Weights of a small mixture-of-experts language model, trained from scratch on English Wikipedia.
Size: 8 layers, width 192.
Experts: 192 experts in each of 6 layers, 64 squared ReLU neurons an expert, a sigmoid router.
Below are experts of layer 5 (counted from 0) of a mixture-of-experts language model. Rows are named router (the router's row for the expert), up (a neuron's input weights, with its number) and show model dimensions 0-191. Each number is 128 + 24 x the weight over its row's rms, rounded and kept within 0 to 255. Numbers have three digits each.
Before each expert's rows: "gets" lists some tokens that make up at least twice as much of what it gets as of all text. This comes from a sample of Wikipedia text that the model never trained on. Tokens count by the router's weight.

# expert 116
gets: " the", " The", "The", " In", " this", " This"
router:159126162156099142130153114162095125098118146078110094130139143153158115096120072145142150150148141159144108134115174144093103114101102132128116138102108130091133100156152113151145116120142165129134129135148142083139129090112146100114158120118121108146159127084167109126152148118113138108170121141106093135095137075138168124116121134120136139140101127142105123081083119115144105114115136120131103129146086146148123176130132137160118105127196143136136151154127087098124146140127112098154185137169144105147114128178092131148122136146138159113065111111123188108136121138089169137
up0:153156124113142100163138136060111137143131153117143103163116173140174130162128088140102121151145141094114096138095126133093113122076156129171134138146111117145127121148103081136160145116129180162107127186116103125149158133129146141103131133128170128148113107151078145153111054133132105108097132116137140169142118161116110098129118099144166145106130130093099126112104145136125179130140161079129150127111094181126133116126105131131152093125116139105115093157142106119124123129101134134143125100144135146104136197135131090157122146157120143116123177142147103144151139113142097164
up1:149110133093119176099187135092087121109157124112130085133108135139105148123121125119131120110172112122160132092150142121190153155122123142077114105151156154147182113098159144132112116133143127113109111120158138118123101159132145141126123159117156116114126094106109094124109158150079105157197160132140111126111114158112124131124097137122125108146182190150100125133151126128108128137123108121123113120111187136092101097147145140131120091123155128151124130102150087106108090108165117157125085147124139118095141086115129111133128086147126142131105118100158144174151168124176142146
up2:129065129112178089100135118201154125147121138129152137100081131142121125110153106112130185153187153125119142151135180127144135145152168131114117150157111159122106081141139130162096179091147123087101142138183142123152132110108124138075141132154153114135143173118124126143117127116155144125171130132085091155120128108151117113137087126132157161124116159109150096135114129130096123118107089126131092214149088098108118108129098149159124123144119119121147102126146120096103149151135118083152131128134147116150134137137116139130124134138117110154121151148118136119151157167116125114
up3:161113168108111175140145096156142119167121157132126144125159155143144109085098121157161153121140155117157153148167152135134142131087183105130130149162103154133146144104116104104171177129130136160109119118139115114129157142112110095096127138109145149158103134105149081105150116141128146173137110105109112099157164098151178132113180145111143141115125096129118153107094162155152151076155116116108136119152087118162093141119115151143113098091142160176086097172130156146136108115138104151112124152127110165153091119133131123159152106121135104124104114103144114150174104140142152122
up4:140118108093126150113086130137144147150152167154125146155132105148143141101103034119134180116137142139128145136122121102090116118093102125122134108139112154133150122113119108141140112147137119145098171189109141077128131162118116117090161114125098127156167119121090113123137113126104107136145126138093116139108144181153129120134125105151117143144124130144112108125128112171146123155116127093154149188169144104152154116184114140158176092146160117104145146102144100140109130131154104179128134131101083180118108143117093143125111165143151136072125131130137163124163092138094120133
up5:108158132121112145109134183129157107081111145088069113121154138157133154127191128170161148137094158102151104170133146131110119133126178145131135120147133113119124125119148120114142085172117168132114122134117104102101076139087085115141130113094122115139085107134081100139105110114139129110101133147124154103171122128190153102105182096130145118114130100132132168135126124159106141138120151105121123170124114153132172149122095117112116132124121167098147155172102134129098139135124122131141095150080146159101116105172103138168117139152145149139106119115137159154158112109098105132
up6:134122094142127152145070118083140160111163105132144123114138142130143143145173127111078156152123144170156091130119149171153144137148121145132119129116165133143131109115130085162175150163135138125096121148138085153135163143085150122159179162129107089155096134130142137126168147120108078111145128092125141105130128129163131152102098137148142099163122145139131141082094091155116135120151116045147136080153135147138123137089124124150105135159120139092125159149154171121125155139138120140124114164103151111129152138154166134140129152154079120099092121122138090121142127114159122094
up7:137087133122098101162112104141126139173128169102118112143110130133135113104178113092098134107099134123110132145139150131118110123099151138149090129143087130115086100136160109158097105147108143132111174160150148148137140134119080101077114139131205111163102066146112130153102118108108096134138104120159096114132120138160104130127111096163144130128124136102147128114137157128116129098150111081149153102155129148128119103102098161115147156142143181135087045108125102126104113132134110113113148118139104154150132122165128092150160158098103161145073148127127108132143127147140142133
up8:143105158106127068115098092134124150108134098148154122151096117144126142129128114119141168130095116100122147143164121120119106138103106127148075136123121175096123120118162163147146125149137142147138121107110080094141133113124119116108094128111153123153125080126108128117110132102119122127131142078122075125134175134078169130119139153116100120127149151121126130121122135156133096064161103100147117180123118161171147134099076097133100080116135112128162153138098125119107155191127112087116131094099099183126113080159114133135145184130132113122157135089111139140109132126130110095
up9:152118138097127153120168116141133107163146126103114140124128157110190110112164100118127156116173131105084127128101161101154138141092159169090122164144110114119087100126112071128097171132122164094111167151151088147116124124118126105145139133141086091141138105155138097124158079138122162176137115144099088122129134100148111078144110102130122103120175180117113133154122086157132110103130113146142122166113108130113123113069131137137149151123135129149140102150142165113126112167094144109115134128129126135119103161133120146105143142133140111084114103150176095141097094153150161111
up10:137168141134153123109122120094068129146127102170146106084090121113134156139150106112129131157120117165106083139163151144170129149091130160152161136112152155126102095104185115172118089137125116149158136142135105150106094121138117095098126102062128144124124133123136137152129109127110126125117132129088137128130093154152137094044116153129128128142128095115126138155106146148112138126146153110159133159117122159110154113141094075102129106168156121088169148178126107169103103096129117118143096140095145133098079142123162139125115152130132115139128092143124138159146122119095144164
up11:138135165146127159140144094136114116103109058095131130158156166167165152146136117173138123102174118127126132123151138094101092143091168172129143111150124119160137130133105036121140123115128130168114150160119146079126140115111126119087120132078148153126101084114172159115146103133135125120113166140155112110131172110113184126122158127088108124137103123141106111087132146124152126128121166139163159106154122125140158127151087124126119110143123112118128108143140086099127162131164127147118184128144134100123109104177127133134125137140147115098099077112144134119106119134112153149
up12:142128127114183110111133123129150169119127117144128106134132167134124143101160099137148123147143163124138122170120098074143133119141139116164085113125088159145159146113162110108137120111113095169128147118117089103167129128127116132106128113111172136173131085077112129126140131114156139108129148107108101141125114114195138137117105152168137143131130112096130095144113177158167092050112194102123118126101102116180108133097112125148107130110125114147124110166125133130142110192160141149100117099105123179127124128127105143156138104105149141165140153096114099146114132111144118095
up13:109103146147177109059131121158119102099142146143095100091101157165128136099104127131085103121128130142141113109152145146143134116120160130122128113148114138132154118122148145176124129142112110113148161142137155100150121087101104110091161134121131128091108092109074169128107093108126102111147140138188106112070113118142099134125140174185126124170121104067128142114159114121147118144118126167108090148149125152132151122127116128110091155119145148159126137113152143129080106089121090153126118104091159107095093113145137096139099155093089115150126148125160140153150143133115146155
up14:169119131147177160107148104170099156153127166087069098118122124115118148136133099129080149164160134104121093162153151152124148131119153109125096104133129122112097126106159125159102123128146126154110115099085144107118082130132090121134122103167138119144121130146148116130126143121150091150089152123106146110126071097163135119103121125105167149122099092100098136140144171149142157063122184166148129109137118126129105102135140123133123139167142157134112109118123112149084091172165112128110138150161161111115106132156108103119101121100154134110119094129115139140151169097133075124
up15:114120166121100132104152122160153142116148106142102162159161168163098109148122104152172120163122134130129109119118123071164141134120129157116133119160108137098105095133106124140111132115104144102121180154101151087154122130120136129106174094121150140105131128144115075116133124140154106132113142072173118121150142117175129080169152163119128102105141101135143116151145142108091146154136170093131120161113099170163106160153141112142127086120128150099173145112112118138115116134148107154114100146154112139136172149146117121183170111128158129141108141184104135135160090118133102089
up16:157153148076133120139151129131089155113112184120143172076132141181125099121103133131131179142068140108158127131164121148161139161153172158123149154100106184123135119137151126157149108123140115141092106133134089103118125122131116126114105110133154121123139111095111099116096107142155127110179135140116140088143128145126147143148119173104158138138176170161110103133134147151100131105120149142119148149136122110103138103135125161145135099149099148130185172122114111126128118134161140147142146159132081151165148137125120141186115122161148123120169132097077083148142109154101137111
up17:171145148124085147130103123117114078106119101143146125120129115165131108143141068103130130161131142135077118130156106113127119148085094158178126107096107140150164127148115112094108107148149138144115144128111086097169105122147103109100137112103106147152070123140125136119077137121135116155101161139126134109163118146116173131102171134128178140140123143132116160108173157155123143093132173165116120086112152110142123110141097191116099116100136154133169142105125127090096115133157138131156091128095154104138077114172164157125123176137140119135126130121157139155139127127102130130
up18:172089170124143166128162104156095085131143123160153160108120118151138128157130098103099144148133120119111108156151149121130097142147170097137076082102110116132157143092155102145135154110138128181130105134130116095149126111115087117083124119093146132146060110124122116119145131109078113118122173098142125107137142114130125138115137134139167135134125130122112147087123124111142122143111159141159127131142100113086141088104098139128122114136106102163100167079134118095103147119121091150094160142151103122162142104171125103163086166140094134130122114103131057123154158127121146158
up19:135109167149133118144155118146163092119155161144144149096120169162121147161099108091139128111110132133094132131118135111185105141093099146140108161107104134141099059145139127175104111093082108151132153138111124088130128127112069108134087115116101164154129088125095122106145093112115126156104109115154121129095161110172161142086130097157132132136156118131161147108115102153100133114117125123129142114137093139132140126140120109158107114129082094128132117184140114098136129137156098146126145122130153112122158143136124115193069128102156096134097136100173112142119117138138147178
up20:134099091136143089151139132149106169122149124098099105083159151145122116100173120107177103128149155120110105134097106156091122116135146122079132101131095155121088088130133108113139145149170138122116118137109087134132133182100106155087110113155113111109121131133134081147140181133147101145128119158092074113110152111141146126115138137179147150162146145135109122124154159140163103138137124112135173105140137104126090113138137148165178156095115107127123125117116142161129102151096121138137131076099166119140140149126156155144144132060117103120109129090138149081179136113141135122
up21:124101120157130110152119036138124160134156147109156107161164120133077138104132139143182179115105102116097166128102102166112123135109089140126105136142110162155105124141150124177124186147165141097067126098113133096115143105144109142117112126150129110145140111068083181115093137120167108096133129126117123083117114140116151152119115172129137134121145156112090103116130127164117142141107109166140138121159141118120114145091119133087142110138112124129153152133131099150121121130139107163145111128091115127124118098171165148135133158134124123097118125119081131145129111124098117079
up22:134118144062136101113091141146142131090109143148117115149105175171146138145082126105093129174117141157143125132143111128117154148081137132099119179123114167143145113146134119161090130117072137130143138116098111080103126142151135164068119117130125138139151103122120132116129143119122135122154111104104134132121111160122131124139121127143145169143120146163129098147151089127150154097151166136130156179113078145164154163154117141170133129117091142148154155127177137058129103109199142136138150129130178157150138158161128135157132130148117098140140147139121105151112136160131102111

# expert 33
gets: " |", " the", " The", " that", "The", " this"
router:132125119139125104146117139153120100133109150132155098113113149106138152152103092159118143133158106149112133159088087155116108108125086118146159148139146109097154123126105076138162134161138151154126139151078154073112168123108139127110141124079100194125161142115141117096151088091165148136123123156106124160167142134122105119174100124124142155138143148124091124083134120120155122160105075201110178082112149123112144143154112130156128127148097137121126110146133143101118142134105132118128147130155129128114121172110122153109123134171068145110084128126147151152124152103109124169
up0:144150138097149090174123138093090099158119126120138124183103152129166143137121085127120132131128129139111100097114122144102108127082139161154127134155117142142132095142137126158139169123127148140137199200109141095123173127158125147102126128124165154120096101135091152131130057115135122131104123130122128158144121133137145098126118093110156142092133131116107107120114141119127175126119119080099137144105083150149157141101115113133133100104105175141137118110138115081141129112079142136140114148145116150146149176124132100157082109143112105137082180134138107147173125121139111181
up1:159116149096122174096142159101089125137123139142099121135120135131123116088139112107097142157154132120160114087150106147196151139139116145093138103094132159171156085094149102112115100093105077102100154131135142132156110144128136149111113175135147108147133094127121092130134162151074141178170156125156165139104141162123089098127122129149152105132191148153112162115164121166129107147131105136136125137129157102094117072131116105125117088131143133150111130117169106116097119086154134156094100127172120132107142102134105130128129102120111125126100118102169134142148125156137126103
up2:118107100144175122099125141172156082123104102145158130076112107145127121105149106142104150172153128091105157121114166107158134142131175129060121149142148125134126111128107160139097155125147130124111156159171148141158102134118120135094129139159149128170141175118130090128138112110140109119148104104101136161108114120149105090146122128125158166124141120072116138127121119113095126121099099148126100197167116096153146094152109172151108124121101134122163171129152126089134078146126125099153136117142132154124101154150126125138130166150104107160144169156159131116168138148097102128
up3:147092171135126151134130148178141109143139164143138133116133171147147079126098093148134153114113147097146155145148133126152150111104155137151149130120113157141123153120106092074146174119132124157120119143127090128154141177116131119087117145149133156160107128107145105124148101134127159180147105109115089086155143130133141108107204145142157124123147115122108135117111145167145116083154116163108140143133126110161124141077126143160104121096136137164086116160163143116146136107161098191097113142110128182147117125103127143133154122084091141122114142111126113157188110097142126126
up4:113089104126091133106110118108120152142172142139128178122170121112154157101116082110164150109172128097126149113100122076103131138143147135093154134121140135099177150125065117102138137157132142102108146181134124102145126153095098130120172131131084120176138142149079146103122093125086094133160100111142122126147123136151171117130128110132111129151120150168123131112146149112122155164162099101135094142145138134128149119155109125143157130139174112130156106140092073159095095114146098169115135121110070159092124136111132086109099151139142128095121157114139130149129129137109106144
up5:120139144121119157103126103165155108113126156124079128115166110119132132112145111136173168117090140123169090137129122116111124147129150165119159115156134125149095108105145092112174098168128162129079090149129125092108124130096119108126126109117109127105108133145093104126117117118148122124150143117125140114160118083164143120091177095111140149161162155144112107117111097175087140140126126089138158147136141194128162149132093120143136129164111182114126125148105164132124137161173133096147147155088137183145124091173108125143122107148177150121091105089138126137142140093110107133
up6:122111125142158131157103105115174178129163113136167107098144129108128150180187097129100155147150127179172133165103124183144167134170122150114116138136136120154132102097138102149179177147138123145085103162143064141120196132099134143168154126117129102132134140121132104131147135118137088096166132114105118160148088136151138120118133147136126118121129120139111116087105118158126135140136137097133145097168140147144126131117100131140129142126103151098114146099163174117165158113155117130122100156111177126168114109132146109166143115146082109118098121133152106115127125111147143103
up7:130105125103077118128174116147114122130144107110151115148162112161109162095173113095090122147123117130084154193112110117141134154107139147175093105133093110168103118148105096149140133113123118139109183171132103117149161150126100101110120153103136101181113082136098122163119093115129105129120105128163100100171141146137117113146115157137137156127134151123141112144129164113121171087143121125150157121135130165130139115093085177090173138136145192154124096100120138139079099121103141114091126133145107142117115131133145114141120125102092127150098162130108128163125101142138145114
up8:146063175099116099138082123138160130125133117167137149116094113124163152136115105121106144126109126123128145175163117154158100147107122114153086140143113173104177117111186140179159127109131136150145096117109081115123136152110147114089129100093159141158118119139138136130133134095095112130120109071124064098138158091140186121099165168128112128118133123125146114121093128147123105096143108126135125164122114169148143112112110131135104131107144102173131115153130141126120157160128134101111138140086104156111136105153101114153116179115118112137127166094111130113103176108147099133
up9:133130116091119138124187135119143127160139153096142112145111169111144083112138098129119128116182140124117124145149178104183129135100137151120102146139112159117095109165106083123155182139119120109131160135117124125113114128120110088158177111130089098102138139113095105170143128143114162151167097142119097127148119132118102134151110138137126168098195156125125139166119102176105138099089134133132095144077104153115097124088151134142141127092128099175132107152132151129125128147108133120169117132140116144095112128140101172130157117131104095090139087137161145126084154144107150153
up10:103121158141169101128085101112106132122128117167125162083104148100113158161147114136131134145111073141103100136129111138129122132145137129121146123092143143116156146101169130155144091119103134129147149119168112163094087115119126144106138121097142166150080144124115137144114125122102118140149129167084105140132090152202105101067119130120139119179150134103129103183128160124105162118133132122175078158089142121125155130108123091092136140146191119122175118174117149136137141085132122140156151130126128147131097125136142144124078156106105117097143092100148138145134143117126144125
up11:100141158108101152130178094151124111100113104112129124139178152196145142158115107178101119103140121133143178123150132101132100149096151156140141140136133094158120120121079052134164139110122150132125145186133129102164147109132114137124139138098118141104121104096155127112176093139153107128118153135158096126159147129063190125129155117117119135116127157142103088100140129121144126121104117121150141129124123131146167131147091165117111130160126160109129149129105087091104147111141173156141156117159111105125134137125127175132105117183154109126106110118166127122134147115119166127
up12:132129071118141150134146112140157166131137100162143099107123150154111174108151101117108119130118149098137142169146109128163133142106138122137084135145109155154131100132151118132120130098098129128131173144150121171180165126135107119133134122117142119158111091111098116123103116115159089139120165093144097088123120118181117123124127120156143131066145137100143121139136144155159125071123148121126111145130096119173141129114129149174091146117080098125152129163158116120143126164135125166087114122101108165158139150150129148129150134067135123151101150074115043115101142110145114135
up13:092103152160128128063088118158148101137188140141067107091105154169113130127130090115100093109123123099121116115163121103167132119111148152131163100137109170125142136130130137137117113125104127120119171130100143148170115122112091139085157125109119137152122103156110135142096086114150112134141140144196110107098110106170114119097134141194139130176158141092145147140128118147157133117142121163119117179136135193122143118131129099123132143099115122170153111125145127132088126106128118166135132117100144116112098124126155114141136153123117144110099162089148139179155141142105149144
up14:138115108120118142117121098143127164135138176114090122149128121095116094095117142169090133128117142129146106152159153120134153128136136141086091083156163157142112143092151081161091146137162139152101123143099134114128098125155112136151117132157142124120108157128169118125155107118162120151122098133112127102174129087137106151134146143132189165133125098091121138116175152153134184101112141156124143123141106127117110067150117157136159131194130139142121084130125125149085117167163116152108115090149171137143111095139137123136153145116156137126129129101077133146155179093124099107
up15:095139160099111147121162121114142151123121136123079159164144143136088101181117158151159145161133129146148114106144162094130163101123151119136159119153096159091131095113152118142156117159099162130153159134114162080103130130135123124093171095090152120117107123140082099137126135142125116130133122081138119107145142143163113099132179155121178099098128138132109132150157117089086130139153146096160111141136074163136134136143144102104115131128141145100139119128095141126066127140191156123152162100159119116142178137153143133173121113146151095165150138145098121151142126136137126117
up16:175110168088120120131149120176100117110113139119140199075161171147129122145085130113146120129068075099147124135129126136172135141147133139116134131082101171138124126153117150127165119092116148129111173197134102126158132128137126128123129131127150149093136167127097105110088109140120120150151135148118122126163124133159149115146114141108123143136183165141139113131149127181119108140149146129140110165143146132120114101112114139140128091150086136108168158108144148127124122124154126134131172154161083176178150167138100109170121138142156113144142161101129099113158112121125138129
up17:168136127120089124128089110163109093108131124144153107138140153166142130154103104104128141165113127141081143133151127088152136129108117133181141102128143124168169125146109113115113153170144124157115131131102135081196129120162102113114171141120124150156112131118124077119095123129136117165098135116175133142166122137142178108082159142111176142130149126144139147152172169164143170126109139174105108126089140099131143110120115130129117096121118158156153141112087133091117126086166132154133076135148147132160094123164132161147118170137169104129107111119137146142109121136098131104
up18:132085139132113123134156108143140128152122120142144136120102087162123090147117108148111139154106150114124107133166144120131102151118161148127128097092101103138160144067147129141118148107143108163138138114149114095174148121100082128080141103094117139147096139143115122117155120101106116112122174106154104070145113102142128148108124128136165136143140119116134154113112101121129118115112142170092173140141096124081158096108111133108098149089128128192122155101134113105135135134112116149062132136159095126160126108167138120152122177162102126170141129083117071125170182117129155123
up19:112110170103093109144139114130177099122169142105141130131104167167100124150127121123102120122110129125083149155095144164158130147154099147155081149128119103147125103145113146169140145123096090154137118135124150087131122165105100106162130152101104155191078118151085098092131097118116124139126099101144125094138160137144155098108165107166140164128109142131160126115121118148098119105160103105130147115150101161155130128153087142112153110147089112131164133186142138104114117142148190101146114125151144104136164137138111104184099121142131104137121136142147106167110136152139146144
up20:147104088099121119129126150137112145116165096131082118103117135133102144109151107091160113170101131149118144159104109165099113109156123128095142077116085158137135114111134125134170157114141155128128132161110102121121114135102096166109154135131106121129112117123097106131128176129118121170141144143108085093134151121150156139098143139148178128134169141132090117121111152126151099148154123113129130134162080115122085093146105157193151182124067147146120104099160152166142087146122129135124151096123157161160163126126158148164137121073099131137127116098141154114161115117128119091
up21:134120134145143094134132080137147130117155130148110132133151141107095127109111142139120182114084100110097142165144127187101133114088082146085073115124097137191147151141149136167096159137144118087087145138098105116116134113116140168153152159121155122142137135127111185107132134115173125139140135102127137108139149144149135134079108144127136131095103152107125095139129093160150146144118118126170136126153110130147089126089089121137143120096100142134156146118130138162105121084099077185141121074119132139145153105131142162134128157080130138093116144124106138140105149094101106106
up22:105098135097137130128124148125105113103114127128160143174113136165148117153087148129118123160151127167139141101128158111126153168094127107113135159128113146142149117151130172150085139126086123136135148133120120082109136155132124147084128091130121130134128081110091121125112165117118136124159114097092127125116124165133142143116168121113161167118136149141144074154108103136104149123167132086140134204099078130167146150149129136108127118146097163118154132084124123074104093102169164124142146143141129131114147179125107137180114140148111082143124151120070110149148170167134124140

# expert 105
gets: " The", " the", " a", "The", " that", " an"
router:144137139121125143138159134074124071084113136142128128107153134165171149170124064157177102102141105140101138128169138146155104113120107144145161139141142129176139090151142103095118104158154147123134100150117151113153138122105159095149114125087114120113126126142127124088141139123131124156109107096165093164135167145131136126111173112155139146146142120118167128059125182147127158125100134093138150123088153144112104133160157133172150132157127123154160132100169117140117133090100119106163141128103160142120136119140136112157124116142104152127131119079180144158131164103122109155
up0:176147141094144101167122121070124113151119127132141142160116163130157140144108086129121144112119135110104096135130163167116110097084142115124106129153118130150147077142133112160121153146137143150121140177123089066128155106160133144103138136116184155125094103134088149128098089127128124125123124122140152142149136134122118115111109103122157144106129124110106122115125144129125181122120115073117151138122092174135168107111108123146137110126101160141122094141152092089107143098085143122133135113155139179131174192111119102153120128125135116111092179136153100144140111094133081183
up1:137099149112087189115108156121079108135129189133115133156098166121139105123106118109071135142148082147134123071192140162181137158141129138078119137132144143157169085111139136126121098108086105102076145109120144140146125170134148095109112171110165130120117117127125117130120143154108141138173160114150133111119126161129122101126107130146151118152186181137128146137147099144113136125117103145155087137102163147087110099118143140117119102136144143140103145094160108120096088103157139154114131144149130123106111122128089139144130111145124119153147119107173135116143147151157139124
up2:089147128142160101100170119165116100103109080149145135075118091159095144142158097111141139143160156131150160135138182096107139129106125124086132132129103167141113127131101152140110162106127136112134169111125137167149113132145107117088123152139137099161148164111138105165092127115135126093126159118064119166123097119153106098139088114126155167097121139095138129118126107130115171125116109125138101141142109083152141120152045160164141134107147132123161159119147143119117100148145124107176152120107128109124100151152144169129143108148067104141104132143149108121111137136109118143
up3:140131155113136157127139127133136114111147166145136116128134142147127118119090103154140166124101162093167164139158130121147149123140142145144120118152124117148154137138090084097175127139127103154098094118117128106136150164115107129122131111143095134168106144102162117119176081137119147164103125119121093097114167116129166139118207150137161125129160086123119133111125132152124112085128126153090151163120129119151119140097152142145094139115126180145085126162134119142159132095157114181105111142111157156142139140116139142147166123140075082093134131121130120183193118115156147080
up4:124119084131128107125135106117130162154164156140134120127157137132168153123106113123155145119131122097085146113124136085078128131125136159115172125143121130097184153116085104135111145182140112094119145164090156064152125159114093132113145132145122111186157118155134119113142115124124083102126096148155111114147126140157164085138151105141115135173136102145127102102129144128128138164156109088128118149152142105140113114162159124127147101157156140124142156106120074125140117140131075179141109114093106165081121112106117114124134170121125116105099146090144166173163101099114117116
up5:096155144121121152100122144117154124141116177113066120131155120158114100124155148152166132125110148120134089135159121121134130122154153164125163129176121114139104069110182100102092071161125167124134127117151107089097109142092093130125109119131119121151085106135114127133115125129148118147126146123124125118136105143180133086085140097160148131141167111119127130141172123165144146112103123118122135174186144150087173140129106121110135119141117179106160153135128121135078116117144130152125075139109110125104122091157102146177110153162149127115131126092145145144171097141116107107
up6:128126107164142156162082121076166168130151111105150125110150163113146149150162107128106150148134125164169121163118117167148150165141113145132110136104131147156117104095128115156127173103154113114088128175142082148111162150081122132146135146135147112153102161129141126117121161121120095143174121112080116153128137138156139128101122129131148118139089143144107153087105136181102141133134123075120167078144165144145121142121101121116121140105100133133113159118135158090124147112142133172142123153100133122138127104161158123162082149113073076111108134119149066148139146121127141118
up7:127093145123120127145116127118125112183159137113138114138146136157151123113162067086121110113137125134071144148123124147156110138078159156160111111154109105126084100165158126133113115113098138146127155178143121158146139128130115103109107138126146104147121059143098138142083121104127078134107103129148113108142166157147127113124092114163142138146153129110148104110139148123108139104132107079139144141162159184089152116106111136134178126124128162134141070118174110130100082145118141124088156149131109156160139111136114079125102121095116151130078158122139141133163092118114142119
up8:154104182110122080133133109130171123146146086172168123099104099131147163143123147126130147121090080134121136165183116126138107126117127114130098155148110131121152103117171130206150114117146134171156098106110089105151146135107129122130112131105150129136123118156127136117168140097116115106149125063107084080168134095122167099079146194116115124122134141127133105091120138135130131126126124110157122119121126149141130110084097127138143123130120112141162123145098101106112173175127160096120123106120135145102155090141117104106091145143135111127137157082120151161122174117112125132
up9:144103099108140140123153112111145109138184168130097129147127163115168108141153068129114143118162132131052133118139154100192148161117134177100134130107128118111089090155151099109076137126086116114143139201133089156129134149093116124133141106098101096120111138161107127120141086140119150150144143141132104114156141133134109119105100128147140118120173159131135125122075139157104135091099110123094100179112127139114125136121158128148174153142113125152113133152179143136138127151135168109139155123148121139083087159124120116125140134147112087099145116146145111135098116132134157106
up10:089121138136189132076112100135100138119150130156140150094098133123120155130121096118157143148118116126095084127125120144117146149141146142154124111109146119134123100073160115183176086136136138108139164122095098159089119116151113116122142081095087144108131149134155146130148079133110100150112137175131124125127093154136112114075145167105115127165149119127119122155119163150113145111120155093151128164107151139117175122114135107095134099187144102101147146170130113157114147097115146108135098144100139151130110135131152134103093150094117139103098092140168135161190110134134133141
up11:126152155091128136136154076131132088097120085122137110167175150166181141155136070171143130092152130127154147117136136092130091138096137173117132129157159149163147133114073078113141137118122123150135121174102106097152145116125125132101130127121136161132093089105161151108157096138133144158109145132127121098132155099082203101124164112119099130121121129144119076068147115154115128121119121165143142123127116145136157137163118136130109139126112111111151120155166068113118138123129149145128153157119120107117149121129151152137136150157136106111087090099149138127103107099123148139
up12:134148124124145153147097118093151147112149084157132087135144139116123164109116060121135139114162145105120119145129126154167125142116135141143105118136109163149179110117165122118098116117137112125133140136124141133173126137125118135117149130120147163159121068123115144114092124112161122167098145142144098146082116096154167138142126116159154118140135122116151128110104173144149124078138140099126121150109145127178149143106156104173134149107077094146168102141207111130131125160165114159113168141086146186140144107146097113151158145101103126136114147082117073157121129114129128115
up13:110117098129143139070094131155137089084156145129054116081128135161125114086117137107102129131129103109116120084172119152165132101119125121090151107152105182154106145141144127168101116124131144108112160127105146124147100128131064138096162102148127140144103131138096131139136106117123111105130138151191097108114087133130107128142166139168140125144128117082141146140151164136147145135161146107102133163145127151113143137141143116079097138109141176169150144094138124128117100109105086130156142126108112116096100087152155100123109126106138114158124145089129120169168145146116149129
up14:115128122125177148131151123159103157153185148095090108137126129116099165150094119127098123125136087125144118130124132153142141170147129139104113082126125160113098130116150137176092132136165122136095120097103145165124130170150122139127103127151109149132083115117180134111126121107140109146126141167099120124108090109087143156136157106129157136122113078099119153130165177172137171080128194121131127112104137133100119123140156113155183123158111139133113143092134101152109101159149140144106139126130177131122143129171109064132127126097121126107140137107129119186153125093158116123
up15:101139137113136152116171137111131162105141105117091179141127137161087118164132139101172148156137144147128117129162158060163174136101143144105143105175123141113105084144131096116114111109113152137172170126111140067095083134089117151116150094063132100121107122154118087132119150139125123125128142103116116119173135133178112092139152157135152100125141154148123137136152145106104146132109162095155156145137092145123127146147106107114119126149152144100132123126072161151076096162152147145162146101138092140123139150146146139163132108130144123102124131118122135183150125131130132121
up16:182135189079115133156152159128085100117126176114139149079165139185150099143090117122137135106077122069164098106157141159157149152125150162145100120087098163110124097113131124122166112136123088130135110152148101091154109149135131131109120125115140120119115163138114084108103119141158138139160137131129141130157140118095166096147093147139122147147149139140150098100132138167122094142125115110130132113170141080134136085168121141158123100133129133111145160119156141136128146098140109148132150167148097157140139146121081146182141138137112108152146151096123122105114096129120113110
up17:169141111113058110141120104112101101101124114172137102093130162173149119173142087086110136162105153130084134118151118106129125126098110176147126099096130115138151120131146091133133114146144124149118126111101148075167097123136107125122141121092122130172087098131101156111090137118138086139143185135145112094138131166141172133099183120130166123148097125135125159100141189151086163096135144099090133121108134086126151112148111111135109138134142130126173134128109131092085115130128132119149072143109160109125149136149142133150104142113131094127132097126140151154127133124103132114
up18:160109166123129145132152109129115101136134141123133161116120131136141133138130103122108140154177137115123071138140147131115096135140174125126119073079103146137170156092165104144134145086132145179130143149150105129147128100114071113085121087082130115175074121115129097126126146113102110120112164133144103124139147099166144147130132124136157136124114131115144147108107140124165124127138150145128125125125095108133150109104121154107126127092110105166084144088121121104136156129141074140089185126130104132159149100195133084158120170140083130116123119103147091115179128122150163141
up19:123125144107104119149137096126136082148169097104128112113104188161136127140117115116140099115132121134078145121099141152159108141124124166163125126131118120144088068147129121176095132138114107143132143144139148084145129162120109116144101101114108170162106078147095108104136103122143100159121096119194139124109192126153160101104120115160130150150134131111157125097120155184141128122128090109120147126143131173137132117162098096149163093143100120130128140185137098127139126141121143122135161121145145127133153127122092096189113117129146088146084141143188131140127133123124151157
up20:123148073139193110151137173122098123115143100105110099104120114135148140132177102085159117155110156155123133149111133147137152133156107127107174128126095151137155117082141119124145125146193162110117151153126113098122133116125092164108106195125098090115110093135135105135122158137090130135162139132120114138129141103150155129112142140181202153134128134158117103121140123107118116139143115128149129091114124128121102128156135142177158194091115125110125109128140143156129134160120171166115170126110180131143146127100145157168118089104116107130140127126118149152163153148121124111
up21:102086084142146101128109075124134113105169114107127125132159162134122140154121126123159139102081074120082105125099180160124123174112116138107103095166108142147136125136144102182096176139168147090104139136105125124101140131120143154127117139151125148134119102111138145130116128118158081125133132135156094113093139127119148116119098120135137133117112121118122079125123161160120141167118129122183106132153158138162106134111158126116135095130107120129159150141150080140102130127099083204130118147095157139125173108161130116108118138098141117105090163118135127161105132074113099094
up22:107132122110125142134133148130102103100120138124140100153120120150134121150107145121133112165147122165134145099143151083121135139064182139098119167133124150114158112150146131167111130113103134135132123126128101097121128168141122151086145084148104112173136124126046126127130159111122129099127103096095120096113082179164128141100168098103101170141138158142143098167137118127106176102132128097158160188151091136122118148168133151124124128135109161108147114116139145115136071102163140124122172091119160154106145162165130135151094137155122096111151142113116117112137161147158116139